Weights of a small mixture-of-experts language model, trained from scratch on English Wikipedia.
Size: 13 layers, width 192, vocabulary 4096.
Experts: 128 experts in each of 12 layers, 8 picks a token, a softmax router, a shared expert of 64 neurons.
Training: a variant of Muon for the experts, 701M tokens.
Below are experts of layer 7 (counted from 0) of a mixture-of-experts language model. Rows are named router (the router's row for the expert), up (a neuron's input weights, with its number), down (a neuron's output weights, with its number) and show model dimensions 0-191. Each number is 500 + 40 x the weight over its row's rms, rounded and kept within 0 to 999. Numbers have three digits each.
After each expert's rows: a language model's description of what the expert responds to; "comes after" lists some tokens at least twice as common just before its tokens as in all text. This comes from a sample of Wikipedia text that the model never trained on. Tokens count by the router's weight.

# expert 58
router:505435477538482442532446578507469491448505461544503512486520494527493516512449533523514476481484484417478424480421455514426546535492575488495472505555527460544495518555557436427492571540492563537507514494493475513495475486499510459496573578588445537515444469506515592472557512588545516560475546484466499590417424541468424523450520486494546562497498533485499564465509546483506501499434481485499421506541534515555517511491430547488476480548476499552476437477507439448490492506529496461498511503507468458500457452554544541584522541549509402537497496489511459491451520513509467527
up0:531508474445510516457499484481458580559498515449452472442450580488510468460437502466508457554549491507498452495473543547550509510476385518508484515538475586547548491395515467492501479502484543553418502501514504459514563522469451534528545576567462477508510533415516430408525517487506559506542439448460565536497550490422465543521438539549471535533506531451494514499495424541520501547463549534547501475482532464503505538460452526478498473467557568463535547482521525441561494586467495510502556529543496483481507476515415519468555446435476464484530504524473533510534449475508531523
down0:512537558469532487504532455515506606503506542538510428537483536480574573530456497505439514441507493485474527542470438465424442479552482463501490472550466486444517479596536483478541477518519538492484546499534508522537492397497490515404536479557491469584477530559452511505465517548412508432557460513451488462521470531543566511519462563511554544508519483504447545509480498503453506502505451469527497460492544499451495521515553463482522575531481547444490399570483579531520455489503522495425450508498485518451501458534576435485461443491506528481540487549416475561521491448474465531
Description: Name and place endings. Word endings completing team, place, title and personal names, such as Clippers, Seahawks, -shire, Governor, House, Society.
comes after: "h", "b", "w", "aw", " Br", "m"

# expert 17
router:573481513479455518484440542479434530428587476499486474540504474515535528517467530562471516500439465436540457425529536514525542452454505556473538536536468545526503553514523527494523565500531575530537474486474538444485476489436515456449485485556505523531485535448572499481464487473521464540477489476487525497515489471467460528561460513502562527506518515514458532435472459507525528495451507460479440405542538485472456502419444556460570471538432581534476483508477567464451494444570470470570586535457507479502459401492499483590548540478558534486490458541444457536499514509483515586
up0:567512457533572466533520517485542532471511464439474502546556442509532508485511435501536541517551547430511505487506509461492495408433482486462555503514512527520531487458499541493443503541407427515574522415496562523550551504482456510531518476522467507497458439420575547514538530522494458526515437413483440506499469531502509457510523498477464462441497464552406517433474526474516478509519511493487499430494519527497488557497534516529451492497455510442515565477473488557495448491438484493550443533469498543509498533535549477573550614580543493505604515461487506500426535462461453553
down0:484505512491446513439399548434501438512509572573492476512491485475528497511533462522466521464530538596466474489478497586547453465572450538512548483495500516523503460601452495522453575463501417528409473526515502483494524472470496500465474435513514440548465522573454559534404496551465498481465528529463543525525455499571457528495500453449505519475545495452481578462564514484513461479556501515558492491516488490445488528440511488537522467517470476424464486508490438480550485562520488492458536516511549512567477446445471524520499529546461485568529597459534501569586469461509492476
Description: Mid-word Latinate pieces. Middle pieces of Latinate words and proper names after a prefix like Con, V, Pr, such as oc in vocational, stit in Constitution.
comes after: " V", " Pr", " Con", " Mar", " v", " in"

# expert 53
router:539425514457607495541491490567494527472569532557506563542463431477459512472488509557513589486503519500467448461426491536427530472480518636552495492537475515512519502483468535530551531553497542546474472541502473520453472500476541474453439530530465527541498427513495490547474477486483517490481512497538464460507491495492480537519457541556549573508505527505522580428476514445442491520473439516514467474557526522477371459454453479459484522490406510513454487550524519553479531478523490441492494542410501458543497406546479511474499542444516509489458506568487442507481472566494548467
up0:514492462513527546523517521563500519488491513421440442539549481502451498509490482493499534514467541543583545506520577471502501597457515525556426595460474534552553509481521526541542460519497503522490535426441409505503499473551525522459521517546549390531499418398520467463411523568499463522445512519507508424453436519506393498488463492466507365455543500462444555467592542512477500471516503501568468503490541521500530442498480460490531507488498504501503492472531550439502484540560496515461499530549513546460508476528453516536541487502506508538554535532501463483500499507527467542
down0:521451494481444475511481472507458500522511552553548491571498458564492528550545513459535538512560455523452528517480559498449495515482462467600476390539509582470462486480485414535568525428547498438533520442482419494456504570513501520505575507517524453531542479495483469511527562487453479540489502501486466458508482543513494549439471534429477461566484460461426475566492507469461446432501482509457483560494497449390548433473450481569449519512512486428542578532482523572531519512443496487500502526520522509463462526566529467548528507538490503528486494582556549509447508472484529502
Description: Pieces after initial consonant. Word pieces following a lone initial letter such as f, s, S, p, continuing the word, as in f+ran(çais), f+alls, S+ain(ts), s+ection.
comes after: " f", " s", " F", " S", " p", " w"

# expert 51
router:516504541536546477555442539556414509501505484560504538520454508533483524478460536594521477383476474462462473494546511535507508439514520498531557440551560449508488478461527491488622476542497503505497520516548497544452525475499507423505482543585473524535506444498534502500551548581550486569538518451454466501461468464496406512454436533555534540489477516475471495412475558474474508550480485580509463447522488461541536500412445507481501487470503537499481509477465469509558499474482470448568474521476447466523467470545498526553467578574475525442531457544473482504471516560451440459
up0:470539542523473470541466437490525457476511452563480515473530461454487524493541533458557469462480487522535449489514506472521540514585552478507521469492488452504418490566529500520516446517512532489498537534426543591558486456493492456515455582485495418447560512518494472548487473536492430504540480558448486549502499423502533479544513592531467529488542491531489560440467471491527505456536506561574412457453575382473487524517520466549525486478479511565493410548448482423484505557492471491457485448557418492516492446492541567531565547544521455480484518476514462523486489536539490461
down0:549457492464510545485466468492487444488469539534419485456555523566513500486482470504446494468549515490513532537523498479449479365509497453450559493492540445493562518495480590580528577520529580426557479541474503498485457512523545469488582436475507506465504514498509513483537425522498522472500487485560520529561474547506475514581544510484543428508597486499512498469552505515510459523457458531405466453526519466450561549506461543472510426513467566521490509449507511476437489462501513454522507535452484531418576468472434519499476562540472489473484472533436438529522507542575549472
Description: Digits in numbers. Digits in years, scores and number ranges after hyphens or dashes, as in COVID-19, 3-1, 14–16, plus table cells.
comes after: "–", "-", " ", "/", " – ", "a"

# expert 13
router:569408500518567494580529496530535574534524491537452529497489504552463534454455494484508529499504562491524460481432528485478533491539565628509572557530508490504508523486508528487523464486504479549436536531517460561473459468423553456520464558469439539541488501487474528470447485509524516500530524474521461480478481541519461513461441515546519582502554489507505540432451544453463432497443459509485423420452565549538502492429436495492480506426500491481523516439424503552505493483543487452463477502441522487607519453522542467499526489492502530437504486602473450513500538500454509577
up0:483504491522554529517468493591508475425481428525413527517485503438519504493557486422451542527447484454519398524485456543462483561462500574426533525475509486507502462512570514494458528544460513458501523521518569494557493429517508477498508498506566529441503478527557537513544506499543523466534528494497527572516553571518459451541465459506498536480576532472452545463493434531476471518458492489460468505484478518501495485548470550529504533464492486483435455473535458535489439525526352501558530549457513504510462540456429484521444453553434491557426503489543488512487564528491610513
down0:444508547546494517539438488536454471468537448498598449548526483447449517543559509501504531503465446483440528540445470481554518500428461458518482466486465514521500427516504494494540517535535554503572512473413485447491542494541516600447558540479488498507482407466589463512488493528548443585511451444548561453563478523499496523521467512509459551489491523499510415537512480514500451574451492481510515539460499516495519505450438477531527543552528530453521484474512543498478514524494538474444473428510414511481457506527594517538565532500456507510511589400506539448513450523489454453
Description: Name-initial syllables. Second piece of proper names after an initial capital, often S, Y, Z or H, such as Soviet, Yiddish, Zimbabwe, Hajduk, Henry.
comes after: " S", " T", " Y", " I", " | S", " Z"

# expert 5
router:509485496542471505550446597516459544463563481496471534551613403462489483505512524495475522445420553512548508483461526517483467550457473524479537565485501455549440479529486489487603439522515551501560538498529472536517467424524528460476441569527487511513450483488510596520456468530481452507523568436532487539527439443549501501466429537551525520511505540444455515466472535423492504523480499559482510495524537463581473428492458516458527473498453529499520516426458462496531449466593431494548489512493428451558460465509450502497510488476503538461505487558538521505476514537477580520
up0:428467461459540520506548593503507509568504492535506576511463586462498453576522591547519468421452535521475586479560449484473400488532422501415528445470481472486482561478537458520428493582547500571471535524529528508435491471539540427553500495551526462442483446518551497538464501496436537486533473429453501487528484526482514494550486525538482503480480524474449498465503560440519563514521500519530500542521548495487455484422474488495526454443435482491454560510466513498517510466479480502533464486514472499391528576524500516439508561531470518462480522580504501552493501492517482492
down0:516514431560517437476497472500518587485541573448480538504427470461503548545462493465425489476549488517595446567516535486527473476562527513570529505526495493575528551516517532434524531523521526486506409532513448538558490548577475510446524455448484498448538502473458516430504499509550472486440493493517494505508458488485507539559511433468500420525497506504501464573432498505453515466461471476470469475544545450503409575492533478579428545456528449574523462461576529479497494513450494556506511479475503461517490458454525506489500443553488474523478505400564515472578467531525555494
Description: List-item line breaks. Line breaks ending a line that introduces a bulleted list or table row, plus opening parentheses before abbreviations or glosses, as in (CDS, (N.
comes after: "\n", ")", ":", " |", "\n\n", " ="

# expert 29
router:535513538464553465512483503542467521490511471480488518541458448469426531510469544443433488438479562503506475475487571535496516476510488527507580567489466446529501585480447575476566505571483580521490562517581453497480495439458532512493455543493412527544508506504510519519461438506507433541569560462556444535516490464516469500544462517561511510498511572447510552477426549415512486475498483538438496530560571495479539441509507566451534467490484517547514469433487483473472481437557441465514483551449471453569487445442475420502493500427524528498477502505537484533460521486515567552
up0:518483461560494477507498416468514507532462533468448519492447461476526504501477505484473452481522419453522512494493439521447477518524504514526570476546500535476480505484470518562618536441487512516542567491487501464537522547481523470444517524465443523506481597541501462512549489502485501487535502483460472509571481518499528515494507507491562408479357533501546501458551561553572500494473461557457491447466504517443468461474542459537515519608480534442486508529570436485522512447540550413506486565437540423539529520526480526428526469518588485557483573518467487524471508475470461553
down0:572582511428423570525539497468491486498499475438516515492483535489504553472478500493463499501523532456445495523402463516475481506433502542479542482544491541525559571487481433510504485530544495516439468445512528536501533547503480466462549467509503429503481479451485498506426519492407496438467523586458459512480459544478575505485542513509442486452511514565490448433477497456533570487517419514518467538482543515582468491449440593551465526470515547620546498536569481473495497537451514519439517487509575443464536517474480475495532444483529509497456485482560546563542529480520463571
Description: Table row line breaks. Line breaks ending a wiki table row after a closing pipe, plus a few list-line endings, as in sports rosters, results and election tables.
comes after: " |", " |  |", ")", " |  |  |", ") |", "% |"

# expert 9
router:574477539505514431506519513543519499469595466491529469552496475488534485514486578492375558505478470431527500478553498524464523510508509515506555460499517430526425564557545552533480396536519541552492504467499457478531450464463551455553553523516482506508494479488487474497495448524597465502543528515505460485498426533481525527432461454472552551525514487503442543473503488442538565496481517495581523475512531577521483465492454501426514442511480561464486485426393521532504454443521484444540514472508488485510431514517526535534531503450523512548489463592510482527436529530450568429
up0:426506458428490540480509472540504474527458464483511434528449472527546515497552493503455445511451475439519502505499476498489531486467471571502488521500524455501451478548492504555520524486530482462469505532516506527497477536496524462520482563510480564535536436513534575473467554502542549498462564524469465555498526524412566516487502420522593607448482498513462444501469513526508504573472462476505514511528489441532533451525377540539504542468520424478512464520499431529467497547512464455508395466540490497476423535653461491458466519461482478569504475482467542494535439506560568483
down0:487481490494522493539422485443444553505527551512393540511461490449501523496480548449513494499628483445502494462536517535582512451483517465499484570531541509575525488471500497515505467544498485469467480457591559427469510444546493455532409504461495501478470491522549475551468519515514496553506446452485483572475492473527488452529515464483499598531528476469514488549553482464453513435446525485482513507502457447500477497445441611460576464524502477503492466509461527468506449529467543517425469510568536422521532496501542503529496569506503514480534544590497557489439531520568419540
Description: Inner word fragments. Inner word pieces in common and foreign words, such as un in volunteer, ook in overlooking, ut in Complutense, plus some noun stems like book or fund.
comes after: "l", "p", "r", "d", " P", "c"

# expert 0
router:548418511482487455558437561497486526469514438536537485496493514479455549455518557480483534452514530543430478497528461556382488490554546549509470505541536444572448551486519549453550529548493489557429480451526465529496462486467563436538516551514485551514436423518509564478580484515512475542514559564516433505511469491513457568478489488539515581563516525503484548458518559423483488506472472449474483542536510486529439457482503498515483487545441505553434506500503433463444486490464471494482470481503481498513474498555551415477539514552470401495553502540479432519417531504458517495
up0:480537476394466518563485524459534452512553527505484550468476474513523516502558559501443465593508495490440432492507529474533451550552506485490448469520453520511481524531557534542554519466488469558454496568550519559489550371450486525499410588514485514591491543547528490456512515531500504557469524533541473415486494528469528554512491599585488524585516505520507493455485485509524434478519540568490517473520478570433431470481512475493464459406453472491478523463430537542551534485443492509456511475401509502462502479508499457503523452492518520487471462502465523503481510511508473445
down0:445488397484497470470483504464523517457523504539479561468462503520583552444490565438412562477497463471550495505522468524408468579581451496499481515441471533487501494478557470459521517529552487479485472512457449585467481521502534451572492430517548528512511547495520491475513500515527486540508499465473587504450541568517457514451553514539517495457518462474478461465467464458427540510572461463494532474478592514485506505490580533529463463500508552493499518464475459485529555498467433558526539568491538524439511478496500474462466530558535498643470574457500479477476504454475575514
Description: Consonant-cluster word pieces. Mid-word fragments after a first syllable, often consonant clusters in names and words, such as Kickst-arter, thor-ough, tou-ch, st-eal.
comes after: "w", "h", "he", " St", " st", "st"

# expert 19
router:532411474511493477487484501535485519506504474541520561543468505528507602460456514545502474453461564471533502481453559485535526503561547542541495489540524463496445487511494492512470543528506435578446539494528464509435497481450634493469450546514487543555437466557513551508459481524505494565483480511490461569496512476473528623477500525527526555489542492435510516474452617460501491522477471485476442485550589529508489501430389552479505453531440528482496446504479447525513437494531514470467479469471518430525490489605516537475461508493527480471543519470476477456425573533493490517
up0:537542506492501531519519540521483548458493479592523514558527482536491505426503527509545517507495568381538418497547479534516469488551508558531566459489502488466459538507467536475533444498460503493527545482569470503468450538492514455544471492582494531449435513550440521515491461568465523498425479432574571467499487510539550458448482468457463481442543488498515536490526495502452547526469416476513543505504522551492539460378449507525508479449505511511399575505565445496581501479547467470527543483496458562476541540484481476461451445508507572459520490503449498463481497526560573463
down0:528555606478511520518473560565502549529448492422552398520480576444508479428516465482526530518493560435524475502505539529537454462520491516483493531490507465463469529494527540419548476442487489490500485438548450475586556503453417538517529515567510491480486444499531495515461470465469479544472488477543490497480529513499486503522457557541510584450505532508527544481589505502499533522556484497493565467478477443432455503527539524452527510448541527451470453511521514518488556551461575538456435539460492459460535464511531540513532449466476574507416497419546471460534566477399505473
Description: Consonant pieces in names. Consonant pieces like w, k, sl, kn, bl in names or word starts, such as Ravensworth, Volkswagen, Gershwin, Catskills, Goalkeeper.
comes after: "s", "a", " W", "es", "ens", "ans"

# expert 1
router:549422440491557546555501576518464504456509516564538456513476469508481521431476553529520506542455521469494492484531499520489502449531556575475545566505492495525451524530433547458539466540490541457427577476478476527450476479536478430540495558495507507532468489439503590540534501512535513473595566503489509489478509476494409490472429456533518545515468501511448557438507498494496490508463475509512474409561530464528456488502477511513476513448519505565483498411493515553439438502523433376515507547500510466571473483531479490537481504519536523551483439608521466497453538490405519482
up0:496448505506507583502524500445475469438512493516450501556494508527499541438504529528545507586475502472511404498591487561522438420484529553508428512479549470494472466548486512571546472428470507543457483430459435563444493480470522543451538458488515534529524539551524483514433442525591504446542528480432450493463509545543482523549464510481471491475526482486526536548447465599530483495528495500501478500542478539455488473544508509490551539555461531523504490471444469499474504416500503473449500594437474420535519490567426484491530466451489501514497428548486561466501562563443541514
down0:496451403560500522568501516523428476519491542484522568473534502526490536532541500507487407532475528436548468496542602480519508529483514536489474542449467531402512582472501486492534475535466504513456510512498524485540529569421472484492475532474525497541524473483499507514542518498455498401517520524424504523631441523514546574537555422490462500466490514452496522467515511497549486495479512515561544468495562486500458496443533464522514429489494415443477472517510559507469590504453504426510459484458539474550563526494368521470462543525498517549513445516500491468489433502483541476
Description: Early word pieces. Word pieces right after a first capital letter or syllable, mostly E-words, such as E-as-ter, E-lect-ronic, Eas-ington, igital, ilitary.
comes after: " E", "E", " P", " O", " | E", " M"

# expert 8
router:520375449502488481519471536535501565522502491572513564531472488531450505532487569529535483411471499432488534459533474495511516471471553503546537499568485506594466531476519539509550429554514491545482518516543490508375503442478541480498403517547467539535509473489507509521486482488528489495534501493467469537515483473470456532481415570447522498554517510492516501461469532456467466553526407521484436495553540633483536492480482550504493528419488534470506447459501478490481459483553423467507538489484542513509473431523496521525517572489543525436473527551499475557511506471391548462
up0:563515489523472504476451548510462468475490519494493421479489471531481505467527580550410505429504479511486443512481580500499490491473531509479509523500428523540535437508492515557523469459431481457454507427526474472594492507514558518520452466442478507544454518523473492620505510567537461455486466458564508485495486498547483578514443432608531520443450515490510461523439478438492459478536446505513516493512478487549473536601475471517526521491499490515494481493541471512532463442567517464478490529515521484466480513465562524532475559463571563414561627500467517565433474475513538480
down0:410464517515492525566524444437539447494504431427465484519489459481570553465469546494492519564516479494476631474505511493508522444494493516537483549460531479528506529474512492566532469536490474483471516507516480439508557504513492544506470517404529551475539450474499552463408548472508502441461476448503559545472509514499538515485469504569506592514516470484477477555551468546472542519531511452555460550470490501536427499527562450498471453474566481458423526464535530481551530424509521507490549525474448476444531484592515472558529496554421559451468526540456555422532474529496465451
Description: Table cell starts. First token of a cell or list entry in wiki tables and lists, e.g. Mean daily, titles after pipes, record labels.
comes after: "\n", "| ", "|", " The", " | \"", "-"

# expert 18
router:483422438453555498489452558546460556506502517566440553529522544546492502455474508497524514455494525444492443430474522562521476488486523524528561530560487477546507539484492526442485448571532508493459545517494442541479474492485588498480457569546510498562483499501521550506440510492475499518476517467501519551443527416489451525535439560558551488521554543517502523521443551433471446520485406540516496444559480523470457448516420503513513522407449507475466504444529460488524503470584461490496446564482493478499472464529534465495513587508570532440532482564514464517508482523430602544
up0:479529457481490492516492471533439577488499494517547469509493524457456451558524588563585536445499443508542516525448494459548493546495505487454472521448540489485496518499527453459449427516482556474591498595493454472495511504515507495536514620483469469504471475481499558507437461533537485515413435547512507554510454484474444399491484503547514579478436505552495577527473585514515477554540467498549452442540445454488532524510447611498495479528481469489505435552505485475552526523524438487523505512496435548503496485495519525503446538511501487414538570418541464509488479510462485486
down0:427523453519599467555488443484486489446513449498469449569418454521539556537510501499460469499541444410481469440494485548454471492565518478534553534472465447494531561454444492539548530501534467448458534449527566509528459524485544528532512541453537575424510467541577432525516511481510552567440459496518468493524521515398445532457489474520497596472541540532516509485529488514493454568441500517512564549491553539525494503479496496437470501513487459508433470540528490472487473457504445540438545530515522493493551435502554475531505478528551524493473500549567468539483404518457521533
Description: Quote openings, contractions. Tokens right after an opening quotation mark or apostrophe, including contraction endings like 're and 'll, and quoted words like This, its.
comes after: " \"", " (", "-", " | \"", "'", "/"

# expert 60
router:570485471486484540549464527487491550455567477559503501576550469518518532493527513541484450505468517442538538449514490513507534411465486534484510516537503483473465529516502501423502517579551496482509547452499518541436436471497516460431426481527418549507470504503506509481515493516521452501520513513499505527476468480429548536511402546485517579494503534544427474424474510410495478523480482518537453465533533496540427457489462480486554529495442479541497498438453458492574447492560463399540508497488447469584511439560493500480500507497474528518474531642482509506552552603459532515
up0:458454477482476484523527519546479502556502478494465571503431482563503562565510490477505541465460501465484476562475589492554515480478436492493455507576483475492557532550532491585427454497486565420477503443448512492424444487499442495515509508528478513587482507449441517486543503501554449496495458590529444428544534475411443468523501500522536508507542503556535451441541537478478547511503552519487547498471489459484464476480507528474415470537541536477530488441494591549522444501445513499527508449568486494588453500556565526504453550528551506516504501481503402512451533440492501451
down0:430502474501569474529518485411500509466510502459508510461526521509463469473495424489482475544532510468516511488448522544520542502539518490491464490507473571476467494525544550516546562455466495439474550425546493604527546524481517524543582489485531440541462523444466504521508528472555494533487534518524532472599499497478555448495602566468555513544517566568411484461494563534463527492443481462481565471482563459519491455510486564471435511569459580491502509423480512463488538547486530465389459542434493486525463438528496503536516492487522480437499451475461486416472509502430538477
Description: Digits and capital abbreviations. Digits in years within parentheses and capital letters in abbreviations and degrees, such as MA, LLB, SPD, CE, (1368).
comes after: " (", ", ", "1", " (born ", " M", " (C"

# expert 20
router:542484500494500424481492525517478516503530488573471523588538384477445487495459528463477471461439479475518477452541496539492494467508531508543498459507464482533508593548484495469593519540539457521485538457543473556478445464460528468514475525454477519578462510515553477522535480522570473493548487448492489560493511478450481549557461573453602535506537501425462536503453520460547527523473506553458523496519564556485490498479501517468581476400512542600458492471474414424524522479485479437532529465524534455524470417503560500528521516383510475466465490479472474526529545508511536490
up0:432520439542497505569501511506483494564459446485505490506493545540556566484479475518476501480510534527485511485555525559546424464432494542550535455477538534461506524573543493391438494552484445529534509477449520489494415500560546546442523539516557575437475405460454506521455532581451495514497521545507557515472552540490450526480482514523491439565478528488486532489486482451478465463457455536476537526508486566498500420526583476486545510495490519577517462451493572483469490492457447459543541478404501457574505444494520482505534436496441452470492503498554523478602478474501505498
down0:487519462532498464493495515483549503508556528539460570593535546518464475622471539515507527485424469554536431504533554451493470502435508421414486431486534477469460441553507545479450449444507479445502463498425516403545536537438382510553498507521522481416512444496477485524541511525556490505450483555558528516444544516517465502468506557497481522451501553438560554567525486446584499478543492538485482534514452490468509536527524431494512449543530447540512472501480430480532446502497520544450481421531545494548513493515452493529522469514489470545525501504524515522557503531478530524
Description: Ordering and temporal modifiers. Words after "the" marking sequence or time, such as then, first, previous, next, same, until, largest.
comes after: " the", " The", " of the", " first", ", the", " in the"

# expert 21
router:529529505440510497500397597557490521456520480528414541513570437508470463468486505537527528499444523470505485463454543522540551393417504528536558463494458503563490563527459485430556438492540526551530499518604488483508512481485510532442455535517510530550471486461535498558523468593505515510515490516455474578473461486524478526493485577485525490524567559518520515489480497472486503472433512531516516476572538495503534471458468560446535467522463488539420515392481465521516500475567412506539564498449474482593461481526478494497501496405468493501519473514458475485490523574478498508
up0:464526575548474506497493536545517500508584478484497498426512441545508558525401491538555506493451489509514554535551558524481523452465546559420444531513492462485561535515475461498440482463510529467520510558519420470471556537480543580528498479460506494556473463474526499472526489516461456492571528501493543500502495514532536451371508503536529526504429586461518509487505458542463543478491494489453514471528455573501471449484468480463555494479557556493386577581544460475493553522497506514511466546504494441467474544495531563430522498438468459466450434536496453478466528523480448435
down0:577486421474470482463475555535492581486500527498479542511469487531436530388480498511420493494617468513551469438467472441499470501530477452529501496574531505540475478489544520539479502488515517511493511424534555505485438472492491450454594487531511484522466525552465453484512527542598481473557490521537509478444504481527573487547492467509520454564493474550472509439470487462488484539479538535480483509499528483483562553508501481519456516471519388431510518452568494562478502522489477488506507380555504530542481448573536532478481529472539528499522510575483588489502424449422481543
Description: Line breaks, list starts. Line breaks after closing quotes in reference lists, and list-item starts like "- Born:" or "- D", plus pipes and capital initials.
comes after: "\n", ")", "\"", ".", " film", "er"

# expert 36
router:529459525421495492495478585544461623544501511505457442564483526480519550461479582471458559484544520498454430491504484535551520481500520535544427476561475452491451533496491519464514542583475556570455460494481444523474503456445548536499519557566426506558499510571531584514483473453511491436596505482515497485508511487475436476502412554561552542507525519457491523446430517500510462509495487541505470460548497556531510434463483522458508510407444580500485459448488477529499528487458484485501495529495529458510514428496478402488515546478499518504514487512552430552464538482493547509
up0:540533532548501489483473537537452516509489495557442484471503539566556470449554469527489461558519568499436494511517472511513511455469495528553522458567423391512500535516477506472447506506476464446503531503491453448464475553502513428500521511490513481571482492518507414559504517516434489498576478517508375487484529418463435494478555554516474456497516552580547506466531487534476524489475526471535557418510473507446432463527489484488548483570500497575492526534452521563470524503526512478575494499498397555521429493587540481533462509491465480498501426413454478430486495538484465516
down0:545573528520506605473461447536527424438530458456554510503441476440536533460482481554484494490520524514543511494529518505430469552563450487462421512490433505500515414461531484473518417459521458496492479518572458478424554517446548453508515530483523436535486529515491500500506471493504514561496510461498526500544481483534495485541506520534589517500532480472465524478575465565500433432431518503504514488543527534447530445498518498466536479578495417448563530501551541498507424541606464531555495476562564442480453496448514495438532477552523528509471563446517440458467490505550514534
Description: Tables, times and list starts. Pipes, digits, colons and first letters of cells in sports and results tables, plus "from the album" lines in single infoboxes.
comes after: " | ", "3", "4", "\n", "6", "1"

# expert 38
router:558418453527507535573497525591504576492479483550490510534550497506376554428517510471500489454503517461469505488507507521497585493434532597511562517508490492558475487419458522493529510502544473583496527487519469517385531425432491500412458474496463483529495456479530596477475485520501485524557516509495515525497479449448529535407485525506482568543534511509463525477421546376499437531441484526479476431496468531558534470519516498469574500469539517498484496447442452526511499477490500499500519518489524512575500451517541475515534531504543524444501500518485451534538529490512501571
up0:489544492534515521493489485516445514427554547487449543544512477519537506533503513520429492522427503464526517555569475477536443534507507525451478522582502502505491470488532529549453499533496476465414421518480413431538472476520457470463506531551438441518487553489518532464544570535514509478432515518466417557482434553456489574465552475566597518541504486525521525574581527473500444444547597539490481429466477457481462429513499478549467514531451502510519521457560462524447542470509522517494484503491516502457562509532479456427425521500517509485467498527530454515400523531437547483
down0:424519516537500455477521480456547439453573517467552473527561523390584511395476486497464514463508496470532502484506511508485515490534468522522590467540434472510505410581542438467534475518457516485523519449559491541485508407550489462555428532526452504513526472501558536485477527511410520548551485461581515498546519527517489456485497492566492541489529495560482451474530507521499556586564447489486447563531459561478479488479490502447509448457534535530445408506479510486506513532524549498500513494472498434460505458503509531566553478564534531508519517472470490432536474442423497458
Description: Foreign name fragments. Word pieces inside non-English personal and place names, often South Asian, Slavic or Japanese, e.g. Mik-h-ail, And-h-ra, Muk-her-jee.
comes after: " K", " T", "k", " An", "ak", "uk"

# expert 52
router:562450479472532446563497534547406526513495492531488567470535480491497504496420572543542487423513529462479448474448528491472515516528479490504540493501540511493486539461464532444590454514494495538518572473561441541474476477492542433506520552497498534517479510514543544514496469617570571498577526432424441438465494481496435488489458536562570564465440505483529511474510561470537467509462489552480478490527563518540523500399510524473447548477453587568491485448477460545457489494505478456518517505453449435535478491514487482499498540531517480437518425502539488535509543524422488451
up0:518500471528466569575594552539555486490468528497489507535492508479509443560566464518539557490509439533517484533531533474504513449515468504555503524407531495433444502410493552523505485497486514416521508467516532422495525492488544404501491457527506487487527462489519484553521508572474518523509482391524524548442425466515488539544514474509537520448524495529427526431495424427467513556420399463518574452553548484526478479490487514516521489527552483488483525503438474451587463505498503472565493480514478489560466490535480545523519466552466454505490480601487527449517417444474509506
down0:409484422442506513477484467496457442487441517534407487530470464521486498523510439533552502543456442421424601457464493532532559424456513540506532587471479520530468585527530515522456487529530507516484545552501469511526459495508421476467524529460519577516473480510460542535457504449473596503464488500523497536552495533468497475464571460478485492556531542554536525510432490452436525500544540420487499505501512600483435532493503509460488453506490464486492464533504527488488498523539569512443480504445560596527563496497474540511472581500553472475492544503462468525550556427495502490
Description: Score dashes and numbers. En dashes in game scores like 110–116, and separators after numbers in sports, election and demographic tables such as %, |, /.
comes after: "3", "0", "1", "2", "4", "A"

# expert 39
router:559447535498559488549466529503478535520534472540433485573514435539487535470523506553451492454474478450521551487466499510502513510425568518486495558506526516512477533512489582414572473542470506502486526430499522540473487486465597420507438484459438520516496458509514565564505458471493494526548476521493437515437501505446510532497429521486528501503466576465465521426546530410501500483462471502513477444539522493491444498488481494493512529535479517504538462405476484491536455504543450396544564480476489475545485474557444542508564526497525523523500525584511520509464531616371510508
up0:378515531443422539492522490485475547514465481457490506447477557532472516457478524598493481504468514438495455572490507510549524472507522479484475548559456546488536494447510579512448431453518473484549471498493479479463479499465488570496525545500464487557578501499504471487509534490513438479490454456510460435490485478457548512533492507447496577562544473440473493502476461590571482433482551512544482418519515504437434528484492582522528535465564453552460443482462493444494494483559518477469532431461527478516473472612458525548543558444498561486536550489512486499494504589508536545
down0:504458462549504463486507501520501501507589461471501458519510488412526497493613454486527472498476558479589517477496479458518511553507468485514493545472524388520482465495448553474477588474512592471499506542527444567514531433477544481530545513568492486544515577531458411455552476488464558508498503522509510499488504546454446447449535520521470467449513465458522537533492477500517537566496547439490559478511509529505510461504485486457528566510491475412481429522480515571384500518513462452451505482551498526461475570505505477404594507488463572442554493513546463484543518505485465513
Description: Capital letters, acronyms. Single capital letters and digits inside acronyms, model names and abbreviations, such as AD, EP, CD, C3, initials.
comes after: " A", "A", "E", " C", "R", " B"

# expert 28
router:518486576560514461517477498574559543464600424470477483503561470481472508493436538475486514519515462475395500480484536549512518514488477530509563486518493526499431526477537513487514470479533552578527479482503464498560481440370509492441436515476469557543488473466548490430568487564514462553509480428447475561483460438440537518526499485507466502572491535480451526442479541432609513585483475516533460476490464569500499472489502522448567459478490526517543508479467515432507492446532505476499551470466458511485511465493505494539568506458554456504560480508505468618472527501521508522
up0:579493466519555539527526458472576557496491486543427459535498513441459449526466527525565572494539485456482473505480448540494522460436470557500579473513428436470500478548505503461533518422560559431582505517533479457496578471447439494501537526474502529458536420565504552537477514503452540551453481470420448432595438489527449479472512427546514499523498507490474555470561477535427514565510509542515529462548513461462488547506461473475473557414528452398503485512510481540508510449444523510493539518475514518520495478555504470527536455502509497510517539532471451550501530530506491556
down0:474515503471570539511502480476575493516474475479560500501486443381498531549486492467551469515467606539513489563480437549502494516422471499513499483501543454490484450488613502476421486469501482489483471507528427533502483509495538515506554519465526546489566491460535480517558473507472519555473478546518472553447517410540452504507479474444532483472493510538443450501458501483466467491446487517540455481466452517472568483506508543607416544517509482424550586486549563564525516528540512505451524579523444448423482524572486517467524498528487422537464524485494477496514520530549549406
Description: Word-stem letter pieces. Short letter pieces inside word stems just before a suffix follows, such as ur in figurines, r in emigrated, i in aviators.
comes after: "ag", "ig", "ab", "v", "ar", "ad"